From a checkpoint of a small mixture-of-experts model trained on Wikipedia.
Size: 11 layers, width 256, vocabulary 2048, 37.8M parameters.
Training: 294M tokens, 9224 steps.
Below are experts of layer 2 (counted from 0) of a mixture-of-experts language model. Rows are named router (the router's row for the expert), down (a neuron's output weights, with its number) and show model dimensions 0-63. Each number is 50 + 10 x the weight over its row's rms, rounded and kept within 0 to 99.
Before each expert's rows: "comes before" lists some tokens at least twice as common just after its tokens as in all text. This comes from a sample of Wikipedia text that the model never trained on. Tokens count by the router's weight.

# expert 61
comes before: "| ", "m ", "|", "ired ", "met", ","
router:51 53 58 49 54 55 61 44 36 45 50 63 44 51 47 43 50 50 61 59 57 48 44 50 54 44 43 52 41 53 49 41 51 74 83 47 49 50 54 46 52 49 55 49 50 41 48 69 75 46 52 53 40 50 46 44 50 69 45 50 53 52 63 66
down0:64 49 60 47 51 33 36 51 39 38 44 30 65 42 34 56 44 25 37 47 56 61 53 49 53 68 37 55 51 56 60 53 44 40 47 37 52 36 39 55 41 51 60 43 61 46 54 39 60 45 43 47 56 46 71 55 57 46 45 37 25 40 57 44
down1:55 52 47 59 64 56 52 62 58 59 34 36 45 57 60 59 32 53 51 44 38 47 50 66 55 59 58 55 48 27 58 53 46 60 35 66 81 49 38 68 30 59 47 41 31 40 61 55 52 64 51 64 51 50 61 48 40 61 61 54 57 67 58 58
down2:59 44 42 35 48 72 60 39 29 62 36 52 50 61 66 54 51 55 47 50 64 36 66 63 59 41 51 53 45 66 50 64 51 58 36 25 65 42 49 32 44 53 53 54 56 39 47 30 57 50 37 57 52 61 56 31 47 62 46 51 52 43 42 27
down3:46 49 50 52 50 32 55 37 43 33 63 40 57 70 52 31 60 51 53 52 57 60 57 54 65 32 52 47 52 41 59 38 48 55 39 55 38 42 32 41 45 52 56 55 73 63 41 63 36 33 55 50 47 69 31 45 44 40 48 64 66 57 41 69
down4:50 55 50 36 58 54 39 52 43 54 42 56 53 53 47 56 63 48 47 37 56 53 54 56 48 44 62 58 30 33 39 45 52 79 42 49 42 40 64 39 65 59 44 36 50 43 50 50 49 43 51 69 40 42 40 40 56 44 44 66 42 41 51 77
down5:59 55 61 52 45 56 58 58 26 47 60 51 31 43 68 36 33 64 41 52 57 45 50 59 40 59 43 45 62 38 50 42 42 60 58 33 64 46 57 63 64 47 37 46 49 38 51 66 43 47 51 67 54 41 60 49 49 54 39 51 43 66 74 47
down6:45 59 51 57 60 66 31 65 50 44 56 45 47 40 38 62 65 44 43 24 61 27 58 53 44 35 41 30 57 45 62 70 27 55 41 53 57 63 53 57 38 61 64 35 43 44 49 46 61 43 50 49 61 79 41 43 46 32 55 55 41 49 46 41
down7:53 58 51 36 48 61 54 52 54 59 66 48 36 61 50 46 42 28 49 41 43 61 57 52 27 40 46 47 56 60 52 60 38 50 44 51 47 48 38 33 55 36 62 31 51 44 38 48 63 41 67 39 38 57 53 60 43 46 49 68 61 61 49 47
down8:63 60 54 38 41 40 69 58 51 47 63 46 53 30 62 61 40 46 65 54 64 44 52 37 45 38 41 47 43 60 50 59 44 35 38 65 56 43 47 51 11 51 61 24 44 47 50 64 54 52 38 50 43 47 70 34 46 53 67 42 52 58 60 47
down9:66 48 42 40 54 67 50 61 49 45 40 44 47 61 45 52 53 33 41 59 45 43 55 50 46 48 58 59 50 56 35 58 47 42 52 65 56 63 54 28 61 51 38 53 51 56 53 50 59 54 63 49 38 49 42 63 54 60 48 64 52 51 58 62
down10:52 43 52 54 51 28 65 36 52 62 66 64 47 54 25 70 46 43 36 45 57 53 47 44 26 62 55 43 47 55 62 53 40 58 43 55 52 57 49 40 52 65 33 45 36 29 49 55 51 34 35 43 64 56 58 45 53 42 41 53 42 38 39 55
down11:47 44 58 52 41 54 62 42 41 52 54 58 54 55 56 51 38 44 55 61 31 41 48 59 32 36 42 36 66 53 46 70 57 32 42 43 45 48 54 54 51 54 49 48 63 66 63 40 51 65 44 46 41 54 45 72 33 69 60 45 51 55 60 45
down12:47 44 42 43 44 59 65 48 31 35 43 48 74 61 61 60 52 47 58 44 60 74 38 60 62 54 53 53 56 42 55 45 64 65 45 32 51 62 43 54 49 67 43 42 59 53 37 44 59 51 31 64 58 41 51 42 64 52 37 45 50 69 45 56
down13:41 57 39 53 31 62 29 45 32 59 44 58 44 61 24 44 25 57 40 36 51 64 37 54 67 65 61 54 54 41 50 42 45 48 38 43 38 34 66 49 36 59 58 41 68 65 58 51 54 51 61 47 47 38 45 48 60 48 42 58 48 51 71 57
down14:59 39 40 51 53 56 51 44 49 39 62 62 23 25 65 50 47 53 53 45 37 58 48 72 51 28 46 52 61 52 51 59 48 22 47 50 45 52 51 55 51 35 60 56 28 54 58 39 50 27 54 52 73 52 47 50 43 40 41 63 63 48 53 24
down15:42 59 55 38 48 50 45 54 41 45 55 50 51 55 42 49 43 47 69 49 48 60 49 52 36 75 60 46 56 47 26 52 60 44 64 45 50 45 66 57 64 47 40 51 50 47 45 48 58 35 54 66 57 34 51 58 53 78 55 52 55 50 35 46
down16:46 44 72 44 58 52 46 25 52 41 52 61 55 45 60 45 59 70 55 42 46 54 40 41 49 66 50 38 52 52 63 62 74 52 32 43 64 59 50 56 70 47 50 55 61 50 44 39 39 41 36 49 41 61 63 62 63 56 36 47 44 60 55 50
down17:42 35 39 46 69 54 57 62 70 59 46 44 47 53 31 45 46 38 34 58 63 51 32 76 53 64 57 64 54 50 53 35 46 37 54 39 48 51 64 40 64 50 33 49 34 47 46 64 59 47 42 50 53 33 46 47 65 44 52 52 50 68 40 42
down18:48 62 74 39 49 71 46 57 35 50 44 46 29 54 47 49 50 49 41 40 55 55 58 51 41 69 56 51 44 56 59 55 39 45 59 54 58 46 59 55 44 49 49 62 57 64 53 44 47 40 48 40 59 58 44 46 56 57 49 49 52 48 52 46
down19:64 43 43 62 70 58 57 50 24 51 58 59 41 23 51 45 35 24 44 42 58 47 49 62 61 53 38 63 54 41 55 48 47 36 44 40 56 49 60 52 56 56 64 41 54 70 63 42 48 38 37 68 63 73 50 40 62 43 57 63 59 51 69 60
down20:46 63 59 62 32 39 41 44 61 57 46 56 49 51 54 40 58 32 53 52 59 34 56 34 46 43 28 32 66 50 60 56 61 38 52 62 57 58 35 47 48 53 59 55 60 47 54 49 55 58 45 49 52 45 54 55 36 41 59 62 51 35 44 49
down21:43 39 48 52 44 56 42 40 51 56 45 70 48 36 42 52 59 64 45 37 68 38 42 54 39 60 42 77 37 36 48 49 38 57 55 58 46 44 55 52 38 58 35 47 47 36 49 43 46 52 53 55 63 36 64 43 45 44 66 58 56 40 49 52
down22:60 51 53 45 49 55 51 57 42 53 53 55 48 44 48 53 32 47 55 58 47 54 46 53 50 62 40 43 54 58 42 66 68 51 55 43 40 58 69 61 62 45 34 46 58 47 52 59 49 44 35 61 41 60 55 46 53 36 46 66 44 48 75 55
down23:35 38 50 39 60 45 37 52 44 42 41 62 40 60 59 46 41 41 48 49 45 52 47 43 44 52 55 48 60 53 45 64 59 56 39 77 54 50 60 43 60 23 61 52 65 64 48 54 47 51 52 67 58 46 40 50 56 46 60 55 35 53 50 55
down24:57 35 53 48 50 56 59 67 39 61 75 32 49 40 60 45 49 58 65 57 45 61 40 47 37 59 42 49 46 55 53 76 33 38 51 63 57 29 48 55 59 46 53 46 37 52 53 43 28 53 48 59 49 63 49 32 29 50 58 47 43 49 38 47
down25:63 35 27 54 31 59 54 65 42 69 44 64 53 42 47 44 47 46 58 43 67 48 54 40 60 55 54 34 69 45 46 53 49 38 48 60 52 45 64 49 57 43 39 46 69 40 43 64 45 56 50 42 49 50 68 46 53 57 71 45 46 60 66 57
down26:59 36 31 53 49 62 43 49 56 56 56 41 49 37 56 41 28 51 41 35 42 44 38 48 46 55 42 51 65 62 62 56 46 53 61 49 55 45 68 53 50 52 52 52 54 69 64 57 44 52 61 44 63 49 55 42 49 51 63 47 60 50 64 52
down27:38 62 51 48 76 57 33 67 71 56 57 42 45 52 48 38 43 46 67 52 51 40 50 58 36 47 46 66 46 45 40 63 44 67 55 33 50 48 56 45 59 57 67 56 52 44 51 66 66 27 39 56 45 57 46 35 45 53 48 69 48 62 52 56
down28:45 60 48 35 51 54 55 57 50 47 55 47 41 64 57 37 38 42 51 45 49 50 65 50 13 51 49 52 57 57 28 31 44 58 44 53 38 47 56 46 48 74 38 53 48 54 42 50 68 43 72 63 45 44 50 53 53 53 48 28 55 42 42 37
down29:53 59 51 56 54 41 41 51 38 54 60 43 69 55 57 67 51 70 43 43 37 49 51 65 56 50 56 35 76 45 38 53 42 58 72 42 48 37 51 54 62 52 49 33 48 48 56 48 59 41 49 35 55 56 50 41 64 56 51 39 52 35 47 51
down30:60 45 60 53 47 63 52 65 57 40 53 30 51 48 48 63 17 45 52 42 55 38 37 28 45 67 58 54 58 38 40 45 42 45 45 60 53 57 21 57 42 56 54 52 61 43 44 67 56 55 38 64 42 58 54 55 48 43 41 57 61 47 63 43
down31:52 56 54 49 51 60 58 51 61 55 58 59 52 57 56 45 56 55 51 52 41 46 57 66 51 60 47 57 52 47 50 69 47 49 15 54 57 59 44 51 44 63 44 45 49 74 38 46 38 70 44 45 67 38 62 68 46 54 47 40 30 52 65 57
down32:48 59 43 45 48 39 69 51 26 45 49 49 49 56 39 50 38 57 59 48 45 57 64 53 45 43 51 54 63 55 40 46 38 55 58 54 57 41 54 41 51 64 40 54 50 63 47 41 45 57 56 50 58 44 47 51 57 58 43 39 36 62 57 45
down33:50 52 31 65 44 61 35 53 52 60 56 65 31 50 43 52 54 37 59 59 63 49 41 46 56 59 32 60 44 59 46 47 57 65 67 44 63 59 63 44 54 41 62 51 44 30 59 36 57 50 52 40 53 60 44 56 54 45 73 49 59 63 49 50
down34:72 47 52 47 54 46 45 46 46 47 67 54 50 46 58 48 41 53 50 46 60 49 39 46 51 53 54 66 48 59 28 46 46 43 58 56 40 41 34 56 66 62 64 58 44 57 56 48 51 63 45 49 59 33 61 44 46 43 58 61 53 41 38 45

# expert 47
comes before: "of ", "the ", "to ", "th ", "consid", "\n\n"
router:45 43 55 52 43 49 64 43 39 49 45 57 38 50 52 47 55 53 50 58 57 50 47 48 54 50 44 50 46 51 45 42 42 76 80 36 47 52 52 48 52 41 53 52 50 36 46 62 65 52 46 65 47 54 48 46 51 80 42 50 58 49 57 71
down0:46 39 54 34 58 65 48 52 62 58 47 55 40 44 33 55 51 51 33 60 44 52 42 59 39 52 42 45 40 46 46 44 50 43 40 46 40 64 53 59 43 50 51 45 28 48 65 58 62 55 47 50 57 49 43 62 56 40 67 44 44 57 49 52
down1:68 47 41 39 52 47 53 41 48 48 31 59 58 48 46 53 73 36 48 49 48 57 56 63 41 56 52 57 51 49 61 46 60 64 67 53 57 49 48 58 57 33 44 49 35 54 52 44 51 56 57 52 48 66 53 54 42 35 57 44 31 40 50 59
down2:60 54 44 66 43 54 45 58 50 51 67 53 52 57 52 48 51 74 49 49 53 42 43 44 41 52 59 54 47 48 61 36 57 47 19 49 27 65 48 59 65 64 59 50 60 52 49 44 63 31 68 39 57 45 48 46 48 41 61 37 46 73 47 63
down3:58 49 43 51 54 52 47 55 62 53 61 44 50 57 48 59 44 53 33 51 61 67 60 67 55 75 43 50 49 41 50 43 38 62 52 58 50 56 64 67 59 59 33 43 57 30 56 76 40 39 48 44 36 59 51 57 30 52 45 46 47 64 51 60
down4:51 35 46 49 58 37 51 54 63 54 61 61 61 43 54 48 51 52 51 40 41 53 39 56 42 39 45 55 38 50 63 61 59 49 40 52 49 56 66 43 48 54 52 48 36 47 64 50 69 52 42 51 57 68 53 43 67 68 51 74 41 79 32 40
down5:43 52 53 54 49 45 58 54 37 60 49 29 40 59 73 58 53 23 55 48 42 38 37 52 58 59 40 64 63 34 42 73 79 66 67 59 36 61 64 41 53 36 67 62 55 49 49 70 55 46 38 61 51 41 41 34 53 66 47 63 39 42 59 46
down6:41 66 65 35 51 52 56 44 47 39 46 46 41 52 48 58 57 49 53 45 39 48 50 57 41 56 47 60 53 47 44 44 49 46 58 49 63 37 38 72 27 42 63 33 51 56 45 55 60 52 37 38 65 37 56 52 76 52 57 56 47 41 62 28
down7:70 39 56 40 50 64 57 52 39 64 58 59 48 27 56 50 60 46 56 50 68 56 46 60 36 57 55 43 43 36 57 64 57 51 43 48 57 46 44 52 54 46 51 40 44 50 47 60 63 26 55 35 40 52 57 49 52 56 59 38 54 50 48 54
down8:61 47 53 35 49 38 46 52 50 59 61 47 33 59 60 65 56 54 54 47 46 61 44 42 53 73 67 28 49 32 60 44 45 50 37 61 46 60 53 37 46 55 53 56 58 49 82 58 59 63 58 24 51 44 44 37 52 50 53 62 48 42 60 39
down9:55 56 43 33 62 71 61 48 25 48 51 36 47 56 58 41 46 66 60 45 54 47 62 37 43 64 57 57 29 62 57 50 39 52 51 53 36 64 58 64 48 68 46 50 58 50 61 64 41 55 56 53 39 47 33 75 43 52 44 34 53 60 52 36
down10:70 69 40 40 39 49 48 29 56 68 53 51 39 36 47 46 40 41 60 47 32 56 47 57 52 50 54 65 63 50 48 49 71 39 47 57 59 50 52 50 47 53 61 56 45 47 37 50 57 58 49 48 47 47 47 44 58 47 36 48 31 45 39 42
down11:59 49 46 36 40 38 46 55 65 61 52 36 33 43 54 52 66 48 58 55 55 77 42 57 34 52 64 49 53 54 62 49 64 46 58 68 64 59 62 51 45 48 50 66 44 27 36 56 63 49 37 58 52 43 63 48 49 35 36 52 54 55 43 49
down12:49 54 43 59 55 45 44 58 44 51 49 48 64 46 37 47 62 42 47 52 39 41 50 44 51 53 54 40 30 34 57 52 50 68 37 41 61 59 43 62 45 54 32 22 35 50 52 39 40 38 49 55 41 62 53 65 45 53 50 29 68 66 50 37
down13:47 43 48 46 62 42 62 49 49 56 54 31 50 56 48 45 62 53 58 49 46 47 70 54 49 53 39 50 27 47 45 58 60 31 46 59 47 55 32 52 47 60 51 38 62 34 64 30 53 66 73 54 45 43 37 54 45 48 43 58 43 55 44 57
down14:33 25 39 53 62 43 76 52 50 63 47 45 48 62 45 45 66 48 40 47 44 32 52 58 59 32 38 41 53 64 56 54 36 44 26 36 43 46 36 49 46 74 44 56 48 70 53 63 55 47 44 53 36 48 52 47 49 62 63 66 46 44 38 54
down15:48 25 71 43 47 41 55 52 51 65 52 50 48 43 34 53 34 50 43 63 52 62 67 68 41 59 61 52 38 58 64 52 48 56 44 66 47 68 49 45 52 54 52 43 44 57 36 55 41 60 65 30 50 50 48 63 50 45 50 51 35 51 67 28
down16:35 56 58 41 39 42 46 43 60 50 57 50 63 35 41 51 50 38 53 49 62 53 46 40 53 50 50 39 59 62 43 76 48 25 47 48 60 54 54 53 28 62 61 49 46 40 37 55 37 67 28 45 56 47 52 42 54 37 46 51 29 53 50 33
down17:48 58 44 58 41 41 53 53 72 68 39 44 57 45 51 41 48 41 35 41 58 51 44 39 40 31 41 53 61 43 65 54 54 47 38 59 38 46 45 52 46 38 47 58 51 70 61 45 51 44 50 68 54 49 39 50 33 58 56 48 39 49 71 55
down18:59 50 49 34 68 42 48 61 51 38 55 40 57 38 48 49 44 58 62 58 58 65 56 55 26 36 45 46 52 64 54 44 74 58 35 53 55 62 51 44 61 37 52 52 49 45 27 52 74 51 47 54 43 52 58 52 65 40 59 64 52 50 51 50
down19:47 57 62 34 77 69 43 37 43 55 50 53 55 48 44 57 47 48 48 46 57 42 45 45 39 45 51 48 47 46 37 52 29 47 57 54 35 51 72 62 42 46 34 25 49 45 62 33 57 43 42 57 28 63 47 49 42 60 42 53 39 54 40 66
down20:49 53 53 46 56 50 58 52 60 54 48 52 51 62 50 53 27 62 53 50 32 53 50 62 63 51 53 69 44 59 38 57 26 49 43 67 38 64 53 51 38 39 62 53 53 35 51 44 43 41 66 48 56 63 48 70 48 36 46 60 37 47 64 52
down21:47 40 47 49 49 34 61 42 65 67 47 60 53 52 62 47 68 57 50 30 57 42 53 52 38 44 46 44 41 52 31 63 34 77 46 57 46 46 52 64 46 61 52 44 48 22 39 50 48 54 38 57 56 48 60 55 52 47 47 28 37 54 32 28
down22:54 59 45 46 37 57 56 52 39 47 36 53 54 50 36 48 50 37 43 62 58 48 44 48 65 47 53 57 31 42 63 70 46 44 46 63 44 45 53 41 53 54 58 48 61 46 37 46 61 50 56 38 51 37 61 55 56 44 33 43 42 31 50 42
down23:53 67 51 30 71 47 59 45 52 29 35 31 41 35 34 52 63 46 52 44 45 60 46 57 62 50 60 66 52 47 54 54 57 38 55 56 42 62 61 44 49 43 55 39 54 43 44 49 51 44 57 67 66 60 52 44 53 58 67 63 54 47 39 47
down24:71 55 58 41 47 71 45 47 29 45 56 58 45 39 56 51 65 58 43 55 35 35 55 30 42 60 57 37 40 49 61 45 35 59 52 47 51 49 58 41 57 56 48 30 51 38 66 65 49 60 66 36 68 38 58 57 46 63 47 43 58 49 32 65
down25:30 47 49 42 72 63 40 63 56 67 44 64 56 35 58 43 49 62 43 50 47 57 34 49 48 46 52 60 41 48 72 43 53 52 58 38 45 40 32 30 48 61 54 50 43 61 76 54 55 62 66 44 45 38 32 70 46 44 54 31 57 71 50 61
down26:58 57 38 42 54 51 50 38 52 54 49 57 50 46 38 50 55 49 46 57 54 66 46 57 46 28 50 44 49 49 54 51 53 44 33 63 34 56 37 57 67 69 43 37 44 60 53 50 52 45 60 56 32 20 33 64 58 61 45 54 55 33 51 49
down27:40 46 41 55 56 46 50 48 35 51 46 48 57 57 47 53 56 45 69 46 49 42 48 59 43 50 61 26 37 52 37 61 64 63 48 60 34 47 41 57 26 46 57 57 47 48 54 33 45 56 25 39 52 75 46 50 50 51 57 49 57 54 47 47
down28:34 49 51 45 66 48 56 52 67 63 46 35 51 48 53 48 46 61 47 54 58 30 62 39 63 51 35 48 49 44 63 49 46 38 53 80 59 54 51 49 60 38 37 68 42 58 43 41 69 39 48 44 54 51 55 38 59 58 34 47 53 64 53 40
down29:59 55 60 57 61 45 38 45 55 62 48 47 61 45 60 56 62 60 66 48 52 63 47 56 57 60 53 64 35 64 61 50 65 57 48 62 40 62 55 45 48 58 62 49 33 54 52 53 50 30 52 47 67 53 45 48 42 58 48 45 27 58 51 42
down30:56 30 51 41 32 54 46 44 37 33 59 44 57 41 43 54 55 41 68 66 54 54 50 44 47 41 51 45 52 52 44 64 53 49 60 49 38 53 54 50 53 61 19 46 43 34 45 49 45 43 57 43 29 35 61 50 53 50 62 55 53 51 58 41
down31:42 47 57 32 40 46 43 34 55 45 63 58 58 47 51 55 52 42 64 69 43 56 54 36 48 51 45 26 50 42 60 49 44 43 43 60 63 61 43 40 43 48 36 66 28 60 64 43 50 54 40 36 59 48 58 52 42 43 31 43 41 57 78 66
down32:41 44 55 66 46 50 52 57 38 42 48 28 40 42 56 52 49 57 54 47 55 49 59 62 48 60 41 35 73 43 59 59 56 47 46 29 35 36 33 63 50 67 45 38 73 45 38 61 64 55 50 37 44 51 48 38 44 58 56 37 58 75 47 45
down33:38 59 38 49 51 51 59 33 49 48 42 40 36 44 47 44 58 43 40 48 50 55 48 54 52 52 50 50 56 49 55 28 54 51 55 49 37 57 54 60 62 34 43 49 48 41 41 62 66 58 71 55 30 55 41 49 53 42 38 59 62 42 64 66
down34:63 57 46 65 47 52 53 56 52 59 64 56 49 58 48 57 44 49 38 73 41 65 67 47 44 43 38 56 40 37 30 39 27 32 38 39 58 45 44 47 46 59 42 65 58 70 59 55 56 54 37 66 49 86 45 39 54 58 45 57 45 44 44 52

# expert 19
comes before: "| ", "(", "forman", ". ", "formed ", "Bel"
router:33 61 49 54 53 51 66 49 34 43 45 49 46 49 45 29 55 51 47 41 52 49 51 45 51 44 44 51 51 54 48 48 51 80 69 43 51 65 56 61 63 50 61 52 54 36 69 61 61 55 39 66 50 58 51 52 76 63 46 47 46 56 52 63
down0:64 41 35 59 51 46 48 29 49 57 48 52 45 51 51 57 66 47 50 54 65 50 43 42 41 35 50 53 43 58 63 73 49 60 59 45 42 45 61 47 61 42 44 51 42 47 73 67 38 47 58 60 59 49 47 41 52 51 51 40 41 41 54 40
down1:63 53 47 64 49 33 32 30 42 35 58 53 60 70 36 55 56 62 40 65 49 60 61 34 35 23 49 69 43 64 42 61 46 35 73 50 50 44 60 49 59 52 46 51 46 46 52 43 56 53 41 59 53 53 53 48 34 62 62 34 56 43 38 56
down2:43 52 43 30 37 34 45 30 39 57 48 59 50 51 22 53 59 58 55 61 56 34 57 44 59 51 45 44 62 52 50 60 47 56 66 47 38 43 71 42 74 46 29 60 60 47 44 62 41 31 58 54 47 56 71 50 46 57 58 55 51 52 47 60
down3:69 58 42 55 47 47 62 53 59 48 35 47 30 56 51 40 37 48 54 42 37 38 60 52 52 35 52 55 26 28 59 50 72 46 57 50 33 42 42 51 51 57 56 52 51 47 34 44 51 51 35 69 50 46 45 41 49 48 50 50 54 44 56 32
down4:48 42 55 68 65 50 42 51 49 56 61 29 61 54 62 40 63 56 37 61 52 33 47 41 47 40 63 49 60 54 45 37 46 42 55 59 53 70 42 51 45 41 43 55 48 61 37 42 42 49 45 53 47 61 59 50 45 40 48 50 49 36 55 61
down5:61 61 38 36 59 44 59 46 50 51 46 53 36 65 56 46 71 41 40 28 45 60 38 64 48 57 44 34 51 51 51 49 71 31 58 49 37 45 38 57 71 50 52 65 54 49 35 61 43 49 55 39 41 47 54 50 45 44 59 56 61 40 53 68
down6:59 41 56 32 55 51 55 45 34 53 43 48 48 63 37 50 47 53 41 52 37 67 33 51 56 52 60 46 46 37 63 49 53 41 68 71 47 46 61 36 51 51 47 40 73 48 61 38 53 48 58 51 65 50 57 69 48 37 44 54 27 56 44 39
down7:65 30 39 46 54 34 53 43 48 50 46 46 49 35 41 56 56 59 40 52 51 43 61 62 53 56 57 48 41 59 37 67 64 52 62 36 45 43 56 49 33 50 40 64 40 63 48 51 52 51 56 37 60 59 39 69 52 52 49 34 54 76 60 41
down8:51 43 45 45 40 83 32 40 55 44 52 42 53 74 47 41 42 58 57 35 50 54 41 48 52 46 47 61 63 63 31 48 39 48 48 65 43 57 53 51 43 61 59 45 33 46 46 65 37 59 47 55 42 54 48 63 36 43 45 16 53 52 52 51
down9:50 41 63 42 55 54 49 47 49 44 49 58 39 59 53 45 75 40 62 49 32 44 51 45 56 41 58 42 42 43 54 53 64 39 44 52 59 43 64 39 33 67 61 48 45 46 64 58 48 43 38 38 50 70 46 62 62 40 51 53 53 47 26 59
down10:53 55 32 38 57 49 39 50 40 38 55 63 52 62 47 41 40 61 15 45 53 45 54 47 44 59 44 56 49 55 68 47 55 52 62 39 55 43 38 58 56 53 69 37 48 37 37 52 52 43 55 54 53 29 57 63 59 36 69 47 47 53 42 58
down11:50 58 59 35 50 46 54 53 44 61 43 39 49 69 47 58 32 47 48 55 48 57 52 37 29 43 66 35 53 50 39 44 58 62 33 51 60 56 50 49 45 52 50 64 50 49 44 45 56 51 44 48 48 43 37 67 44 39 55 55 62 40 29 62
down12:53 50 63 34 22 51 48 31 62 66 40 43 55 61 67 44 57 48 72 62 46 53 58 44 57 52 69 47 41 38 40 40 62 51 67 47 40 52 41 42 54 65 34 57 52 54 65 45 52 50 58 38 37 58 44 46 34 18 46 57 49 55 65 58
down13:70 39 37 58 62 42 44 52 57 39 62 30 66 53 57 52 44 60 51 46 54 44 50 53 54 42 45 37 64 50 53 61 53 38 37 64 44 34 50 49 34 38 57 47 54 45 50 46 51 43 46 43 56 68 41 51 63 37 37 31 48 51 44 44
down14:64 63 46 50 51 49 56 39 51 26 43 40 39 48 52 41 49 27 67 30 58 49 69 44 50 32 39 40 44 65 44 48 36 48 42 57 60 50 70 49 63 45 54 45 50 52 53 47 43 37 50 36 42 51 39 30 69 46 62 57 61 38 51 69
down15:46 51 30 43 52 42 29 39 41 48 52 44 71 38 67 52 60 60 59 66 46 67 49 55 68 62 54 50 62 56 46 56 51 60 40 53 40 41 50 52 46 55 55 55 55 67 56 38 48 59 49 46 59 60 37 52 59 47 57 43 39 61 44 33
down16:46 77 28 68 46 50 45 43 44 62 51 42 49 50 56 42 51 54 54 57 47 67 47 46 33 42 55 42 55 44 38 48 45 41 39 30 32 63 52 47 56 55 66 46 46 44 49 45 52 54 62 65 65 55 45 53 47 61 60 43 54 49 77 51
down17:64 49 38 47 63 56 56 46 51 77 56 26 50 54 52 58 59 50 47 48 47 25 54 63 28 41 56 52 47 58 65 52 35 71 27 49 55 49 42 52 63 47 51 65 52 34 57 32 48 44 62 53 58 51 48 47 49 73 55 48 57 40 63 61
down18:63 47 52 66 41 55 40 51 49 47 59 50 51 54 41 49 54 49 52 31 52 40 57 46 51 65 41 54 60 69 35 26 45 41 51 65 44 49 49 50 50 39 53 49 69 73 52 35 49 41 39 53 46 50 75 43 59 50 48 40 35 38 46 43
down19:51 43 66 44 65 22 40 30 32 35 51 50 66 63 40 47 69 55 47 54 51 42 56 39 54 53 46 50 37 61 44 43 51 33 61 47 44 35 35 58 53 54 43 51 61 49 53 59 56 36 50 36 48 62 68 58 46 61 29 28 60 54 34 61
down20:44 62 44 51 51 51 42 62 51 21 53 60 49 43 56 57 43 58 54 49 43 52 44 59 68 61 67 64 51 49 48 33 42 52 47 44 55 50 47 61 56 45 52 47 34 56 31 57 70 58 74 27 58 40 34 54 35 49 51 35 59 43 54 49
down21:52 42 35 45 52 48 48 57 64 50 46 37 45 45 47 48 68 37 61 37 60 37 43 47 32 56 55 50 50 45 53 65 70 49 34 45 51 54 51 43 54 24 49 59 46 45 59 40 52 79 42 52 46 52 50 44 54 51 42 56 74 70 37 46
down22:43 56 48 42 40 47 33 49 50 56 50 53 31 60 29 49 43 61 57 46 17 52 62 42 55 49 48 53 48 47 33 47 67 55 60 47 35 45 61 52 63 45 52 32 66 55 45 48 51 41 35 58 44 60 17 50 31 50 52 48 54 40 58 52
down23:73 73 46 60 45 54 40 64 42 48 52 47 68 63 57 55 41 47 63 39 47 52 52 56 59 61 39 53 61 44 38 42 58 38 65 52 56 41 59 64 50 43 35 33 58 41 38 58 38 52 62 38 45 52 52 34 41 60 36 54 55 56 53 69
down24:70 47 40 47 52 38 36 41 46 38 67 53 56 71 58 37 23 55 45 51 38 43 29 56 35 48 41 41 46 55 53 48 62 43 44 57 53 60 37 45 58 52 65 56 37 55 50 43 60 62 67 51 63 41 64 52 30 46 42 22 50 46 42 46
down25:43 56 58 54 62 61 51 47 57 49 53 29 58 41 44 54 42 54 64 57 44 62 70 59 40 42 57 30 52 50 45 56 54 59 46 43 64 61 46 45 50 18 47 50 44 47 52 48 56 55 44 43 43 57 30 63 47 62 72 49 73 35 45 53
down26:55 54 35 37 59 48 53 44 50 63 52 58 40 47 57 52 41 43 66 44 45 48 32 50 51 53 42 58 48 44 55 40 45 41 34 46 41 48 47 63 58 59 57 33 56 39 43 76 47 60 60 53 40 44 41 70 50 64 59 70 35 59 54 47
down27:33 58 61 60 49 68 45 49 52 32 63 78 56 43 43 45 22 34 48 45 64 59 51 39 43 54 56 44 60 59 25 56 45 37 42 51 57 49 54 53 47 57 43 54 50 24 39 70 47 46 49 50 39 43 49 60 60 50 51 78 38 50 47 52
down28:51 51 59 64 53 33 52 37 49 47 64 43 50 44 74 55 31 46 67 37 42 33 38 47 48 51 67 61 41 49 53 57 28 43 30 66 34 56 48 38 49 55 56 57 30 58 53 54 49 28 52 49 39 42 49 43 48 57 42 51 58 59 56 49
down29:37 48 51 33 58 46 63 23 22 47 42 52 40 64 47 46 50 40 78 59 48 52 45 46 40 40 49 52 53 56 58 53 35 57 56 45 38 63 67 53 35 50 48 28 51 63 65 30 36 53 66 37 55 62 41 58 48 40 57 51 43 35 60 45
down30:40 43 64 51 47 54 65 51 53 28 45 27 58 57 74 43 53 40 53 45 55 50 45 45 32 50 45 41 42 47 37 43 56 33 45 49 43 58 73 26 51 42 62 65 68 49 41 60 65 47 37 64 43 66 39 70 55 49 66 53 50 40 62 68
down31:57 51 58 42 37 50 57 45 49 48 57 63 40 20 53 46 49 44 61 28 60 45 42 52 44 51 40 52 37 49 57 45 60 32 42 47 49 44 45 30 64 63 61 36 48 53 51 54 48 53 44 48 44 57 61 47 51 65 53 57 30 54 57 43
down32:64 26 59 44 53 43 50 52 56 44 45 55 61 62 61 40 57 36 65 43 46 43 56 60 62 47 46 35 49 54 36 49 73 56 23 52 43 44 41 47 59 47 56 54 65 62 78 31 56 39 52 49 67 38 48 46 52 62 60 42 51 53 62 59
down33:60 56 58 45 53 60 64 42 60 54 39 45 45 43 48 44 31 56 38 52 40 29 46 40 32 34 40 30 49 50 48 36 40 46 55 51 34 65 51 61 49 63 38 52 59 60 38 45 58 71 54 64 55 49 49 56 56 43 64 47 75 40 61 32
down34:32 39 54 58 42 47 45 44 32 51 52 57 37 47 38 56 48 71 40 30 59 44 54 38 58 44 60 51 32 47 43 63 58 55 55 40 54 53 62 47 38 43 48 32 43 55 60 19 65 36 63 59 37 46 54 46 43 50 23 52 48 44 60 43